config = dict(
    d_shared_expert=64,
    moe_layers=[1, 3, 5, 7, 9],
    normalize_top_k=False,
    balance_bias=False,
    optimizer='muon',
    beta1=0.95,
    max_seq_len=512,
    dataset='wikipedia_en',
)
Below are experts of layer 5 (counted from 0) of a mixture-of-experts language model. Rows are named router (the router's row for the expert), gate (a neuron's input weights, with its number), up (a neuron's input weights, with its number) and show model dimensions 224-255. Each number is 200 + 20 x the weight over its row's rms, rounded and kept within 0 to 999.
After each expert's rows: "gets" lists some tokens that make up at least twice as much of what it gets as of all text. This comes from a sample of Wikipedia text that the model never trained on. Tokens count by the router's weight.

# expert 18
router,215,186,219,202,188,201,221,172,213,222,188,201,218,204,243,188,213,245,184,165,191,221,169,213,195,173,211,212,211,166,206,208
gate0,212,207,212,264,181,202,215,169,219,204,200,241,231,201,217,187,197,200,216,192,179,178,189,206,194,191,232,250,214,219,184,195
up0,217,178,214,243,196,187,212,210,223,203,207,212,207,212,154,176,179,194,168,212,171,185,215,256,199,209,206,223,183,198,183,200
gate1,188,190,194,180,186,240,202,186,226,171,235,201,184,180,196,186,151,202,209,195,178,195,154,204,192,201,155,203,192,180,183,190
up1,224,172,203,232,212,173,224,223,208,214,245,217,170,212,191,232,192,219,168,171,182,188,218,210,188,171,217,225,190,197,229,182
gate2,200,165,203,162,165,218,209,227,214,175,170,172,190,217,210,221,224,181,215,188,204,199,213,171,220,258,179,181,178,211,205,170
up2,188,195,218,205,226,197,192,209,206,207,198,199,193,208,179,201,242,204,191,189,216,230,192,216,191,176,202,183,174,178,164,223
gate3,198,190,190,178,199,212,202,225,243,219,192,181,199,231,203,207,212,213,234,207,177,205,184,200,174,209,194,197,169,179,188,202
up3,187,198,184,191,205,219,144,186,194,173,199,225,199,169,152,189,170,174,183,189,215,178,180,216,216,211,176,178,193,182,179,196
gate4,193,153,195,214,197,212,186,205,198,215,209,202,220,188,190,182,224,196,229,196,226,228,214,199,216,229,159,196,160,169,181,206
up4,186,205,203,197,165,219,197,203,228,176,252,184,212,185,237,195,222,199,216,198,217,210,197,201,215,188,225,167,194,183,200,197
gets: "s", "ing", ")", " Company", "ation", " Association"

# expert 24
router,221,190,203,196,171,187,200,195,214,195,186,175,236,170,227,165,201,188,225,172,194,181,195,200,194,181,207,219,198,173,205,196
gate0,185,210,214,170,216,213,145,172,196,188,187,213,204,180,201,210,198,170,182,203,182,184,213,218,254,201,187,240,200,188,209,169
up0,202,179,214,213,231,162,189,155,225,220,202,195,207,205,192,150,198,196,203,184,251,226,202,220,196,225,159,162,212,215,203,213
gate1,178,223,222,211,157,199,176,191,172,231,174,199,194,227,238,189,187,125,206,211,211,183,203,179,199,216,164,235,191,156,210,164
up1,195,177,230,174,132,236,200,213,224,191,213,189,221,185,191,232,171,164,173,207,193,214,197,186,200,199,192,176,189,172,208,217
gate2,225,194,229,219,201,200,203,234,206,198,223,208,222,176,191,181,194,210,162,217,179,198,184,197,187,203,210,215,178,195,208,166
up2,166,201,241,193,198,205,185,191,195,202,198,199,217,180,198,186,203,178,220,170,223,181,228,220,193,187,209,208,179,224,219,195
gate3,184,246,157,184,171,216,178,211,214,232,199,167,226,162,179,166,203,249,224,214,175,224,238,202,218,204,224,216,205,178,183,227
up3,195,206,188,191,210,176,198,208,209,203,191,185,198,180,190,197,209,167,198,201,180,203,192,232,214,179,167,220,183,187,214,196
gate4,217,193,188,191,187,206,203,209,196,195,177,178,212,183,185,176,172,257,190,207,203,205,204,201,220,184,171,236,198,199,188,159
up4,213,193,195,200,215,202,220,215,245,200,202,187,233,213,223,171,151,197,185,152,205,186,174,183,229,220,171,186,213,206,226,205
gets: " by", " of", " for", " with", " in", " to"

# expert 140
router,222,204,221,191,218,190,193,164,205,231,168,209,210,191,245,192,207,209,197,186,196,184,184,217,205,198,223,199,200,186,198,231
gate0,223,228,180,210,220,233,158,214,235,208,192,231,209,195,183,192,196,219,172,181,201,181,202,186,240,200,181,207,214,195,197,208
up0,181,203,212,242,157,180,181,222,153,202,205,174,217,191,192,228,226,183,198,210,219,203,227,150,205,226,181,168,190,200,170,216
gate1,208,202,181,184,187,182,204,203,215,209,209,170,189,210,197,194,245,220,206,205,189,182,155,187,203,180,203,220,212,181,199,198
up1,209,226,192,216,206,198,135,186,194,190,184,201,209,175,200,235,201,169,208,233,196,209,179,196,203,195,179,221,211,197,181,218
gate2,206,220,255,195,245,202,210,180,222,216,236,216,213,176,213,199,212,197,196,162,196,196,216,195,206,139,187,206,186,212,185,200
up2,195,199,191,205,225,203,235,188,210,170,169,174,199,200,174,226,171,192,203,199,190,188,245,198,222,153,203,192,207,212,224,205
gate3,212,204,204,243,237,214,163,198,225,237,215,222,191,208,192,190,240,190,196,193,233,205,182,224,208,222,200,197,185,197,158,239
up3,203,229,191,152,192,172,216,218,210,197,199,181,198,202,166,209,217,201,212,207,224,223,189,208,200,216,199,205,219,176,188,224
gate4,196,195,179,199,200,201,198,182,198,191,221,209,190,194,232,251,228,199,200,213,180,182,206,211,220,232,207,226,195,200,206,187
up4,193,208,167,189,205,167,192,201,171,227,158,185,200,198,206,193,180,223,169,208,211,206,170,207,227,160,201,217,223,206,203,214
gets: " to", " in", " for", " of", " on", " with"

# expert 52
router,212,227,245,179,186,218,194,190,157,210,184,223,183,230,200,203,239,214,180,180,189,232,177,226,193,186,194,188,215,215,192,201
gate0,182,218,195,231,208,184,198,177,206,178,147,187,209,189,193,194,235,200,173,197,199,206,210,209,200,239,202,203,205,155,223,214
up0,181,180,195,207,159,208,224,212,179,209,225,194,210,205,196,232,166,192,197,224,182,209,196,198,222,206,225,179,192,207,217,195
gate1,212,177,247,208,178,236,199,215,193,190,204,178,156,234,199,208,199,226,230,200,167,210,176,175,193,175,214,177,185,180,217,208
up1,234,175,210,204,205,193,177,203,183,197,207,203,241,219,187,200,201,232,204,228,237,187,195,207,180,188,215,219,226,213,164,181
gate2,197,217,207,191,211,191,220,222,165,205,196,200,214,188,222,179,205,225,180,211,182,198,179,212,228,222,208,231,197,199,151,174
up2,205,223,203,180,178,189,188,165,157,176,190,175,169,191,182,177,233,234,209,212,177,186,207,200,185,202,217,180,191,197,189,197
gate3,178,206,225,200,194,183,200,200,194,161,221,212,201,212,185,197,218,244,223,171,225,192,203,186,213,159,220,148,228,183,213,203
up3,198,200,154,191,221,198,177,190,181,205,185,183,219,198,148,196,184,194,208,191,220,228,181,173,187,187,266,216,210,201,212,213
gate4,185,216,214,189,180,202,210,211,176,182,158,130,184,198,206,200,199,200,189,186,218,195,173,185,162,195,190,210,207,188,222,186
up4,222,184,208,202,183,161,182,165,195,226,218,183,221,177,229,205,182,182,231,211,206,237,168,192,199,161,204,205,196,243,201,207
gets: "N", "W", ":", "E", "′", "---|---|---|---|"

# expert 133
router,206,209,240,182,193,216,188,209,171,229,168,205,173,221,209,138,221,200,175,178,220,218,214,220,167,219,229,194,214,205,227,158
gate0,221,196,215,178,232,249,201,234,172,178,189,182,198,199,221,176,171,193,207,206,230,192,229,189,198,210,158,192,196,224,221,190
up0,205,210,213,196,246,200,210,211,174,183,232,157,236,193,193,172,172,188,200,198,187,228,186,212,167,165,231,196,201,193,208,186
gate1,215,207,209,189,215,224,236,202,191,224,191,213,169,196,190,206,222,221,210,199,214,189,196,201,205,183,203,201,214,166,217,192
up1,209,203,196,227,218,190,189,249,163,191,190,185,220,200,232,159,173,241,195,145,215,195,189,202,186,212,186,198,214,187,201,192
gate2,208,224,195,179,196,219,207,176,178,191,149,218,165,198,218,198,192,175,215,168,202,197,203,192,188,186,210,184,193,206,182,208
up2,213,203,247,218,199,220,228,214,196,183,192,182,169,224,170,239,231,209,192,181,191,204,211,195,211,170,151,203,221,197,181,213
gate3,188,197,196,189,201,218,196,194,191,184,196,224,237,200,173,179,200,187,213,167,198,200,213,192,177,182,197,205,194,180,238,183
up3,220,196,189,169,241,191,231,194,210,214,176,216,189,229,215,227,198,206,197,190,242,197,201,172,163,169,189,255,181,177,223,204
gate4,217,221,224,182,186,225,180,219,169,184,168,190,150,208,186,183,216,210,221,183,214,220,163,199,204,190,213,183,207,132,222,199
up4,190,187,244,214,191,219,184,204,205,231,203,214,204,185,202,198,192,220,168,183,259,184,215,184,200,177,211,184,198,181,184,182
gets: "N", " /", " 0", ":", " ", "'"

# expert 142
router,202,202,236,211,189,212,160,200,196,223,200,209,203,218,221,210,264,198,193,221,184,214,220,207,188,217,203,177,226,233,239,203
gate0,195,189,205,203,180,241,187,220,230,207,238,234,161,165,177,215,226,189,188,204,206,192,184,181,180,189,184,197,191,228,197,190
up0,189,194,228,169,209,201,184,179,187,222,165,177,211,185,202,171,185,175,159,214,174,187,207,210,193,203,186,171,209,207,171,170
gate1,172,165,215,163,206,209,194,188,218,187,208,182,238,203,213,222,178,194,201,206,189,217,195,189,206,247,228,179,196,182,220,183
up1,203,227,180,197,207,190,196,177,184,191,189,217,163,180,196,210,217,178,208,177,213,194,219,208,177,199,196,168,182,142,251,236
gate2,182,196,230,203,143,190,207,200,203,216,199,207,247,197,195,204,208,250,215,175,213,224,202,207,219,231,209,214,194,187,203,204
up2,196,192,203,200,182,181,235,204,176,218,238,185,196,163,194,203,199,217,186,240,220,191,198,173,180,215,228,178,169,258,205,207
gate3,214,217,208,263,224,218,164,188,212,250,212,214,196,183,175,207,255,243,223,212,207,182,215,256,199,198,213,164,203,208,228,197
up3,208,198,214,173,195,163,177,208,203,198,214,203,187,212,193,164,204,200,187,208,243,211,217,205,224,206,190,198,184,199,240,185
gate4,224,210,204,239,200,217,203,235,190,195,252,203,196,178,203,184,181,215,208,191,186,214,252,181,176,224,195,222,198,199,243,164
up4,201,143,204,200,200,166,206,215,169,211,155,176,196,179,214,226,233,176,227,205,186,176,170,217,163,200,189,180,207,179,199,210
gets: " /", ":", "N", " 0", " (", " (0)"

# expert 128
router,247,196,226,208,176,184,213,175,194,222,190,195,205,196,222,181,211,205,206,164,207,173,177,200,188,178,240,212,225,192,206,226
gate0,192,223,204,215,198,199,220,200,207,194,173,186,246,151,160,187,209,193,175,175,184,180,195,209,203,216,146,218,200,195,211,184
up0,190,168,195,221,189,208,217,188,195,222,157,172,197,170,220,215,232,206,196,188,222,198,211,202,204,241,187,221,219,219,188,174
gate1,188,212,207,200,221,232,212,182,179,190,190,210,185,205,200,189,205,176,235,219,163,179,179,196,189,223,201,231,231,221,196,190
up1,217,224,220,190,205,188,210,216,219,214,199,190,181,225,173,218,213,194,189,219,203,192,216,205,192,137,225,193,187,177,200,199
gate2,203,215,234,237,199,192,203,171,196,202,198,208,188,176,229,200,198,195,201,177,190,186,223,201,217,196,222,202,193,186,219,241
up2,209,215,189,151,225,190,201,195,171,202,208,183,227,229,202,168,214,208,214,229,181,182,189,188,199,221,190,213,223,194,189,218
gate3,243,193,218,194,171,187,209,210,187,213,158,212,251,191,220,196,197,165,181,217,224,155,203,225,214,238,206,201,187,205,222,167
up3,220,186,214,196,149,187,193,248,193,195,178,183,203,196,183,241,230,180,217,243,220,238,167,178,207,200,196,208,190,239,199,216
gate4,239,196,202,193,185,167,196,182,173,224,188,180,190,198,224,198,205,187,161,218,180,214,233,178,198,169,202,229,198,184,168,212
up4,186,177,211,190,221,207,213,207,204,207,197,208,199,183,229,216,139,196,146,213,223,198,187,186,198,215,173,216,207,251,191,159
gets: " of", " to", " for", " on", " by", " in"

# expert 242
router,219,194,226,216,211,209,190,186,189,191,177,231,215,232,235,194,228,220,212,160,216,203,187,194,196,231,201,203,214,201,212,191
gate0,188,213,180,180,193,197,183,181,198,229,187,191,167,198,238,191,242,174,172,232,223,181,208,215,196,206,216,219,212,182,208,215
up0,157,193,256,217,199,206,206,159,172,193,205,195,195,219,208,178,177,212,203,176,183,183,204,207,234,230,210,188,238,190,198,220
gate1,204,188,177,178,184,159,211,164,163,203,198,198,185,227,232,207,205,199,216,218,189,229,205,125,208,203,207,195,201,209,221,226
up1,184,202,178,238,203,229,191,213,210,166,149,197,189,217,209,201,215,195,246,178,205,184,236,182,239,194,220,222,182,190,178,184
gate2,198,194,204,222,221,180,197,175,206,194,204,215,198,211,228,155,179,218,228,204,200,216,192,210,206,174,207,194,203,172,211,218
up2,186,188,198,189,208,218,192,252,209,206,202,206,188,179,243,244,176,212,229,210,170,195,189,194,221,181,208,220,199,186,232,212
gate3,240,208,232,196,247,206,164,207,211,160,180,197,185,211,173,207,212,181,184,208,163,204,187,169,217,200,212,215,212,197,247,209
up3,213,187,188,208,227,202,193,183,183,182,194,174,191,206,188,197,211,223,167,197,201,188,219,184,219,214,229,246,188,214,246,169
gate4,222,231,210,198,213,187,230,230,203,166,176,196,202,235,198,187,181,234,200,195,206,200,170,179,189,198,194,160,227,189,203,180
up4,202,211,232,228,192,226,190,219,200,186,169,198,221,201,184,174,188,220,174,210,196,198,174,195,196,215,211,182,205,168,195,212
gets: "s", " due", "es", "ers", " system", "ing"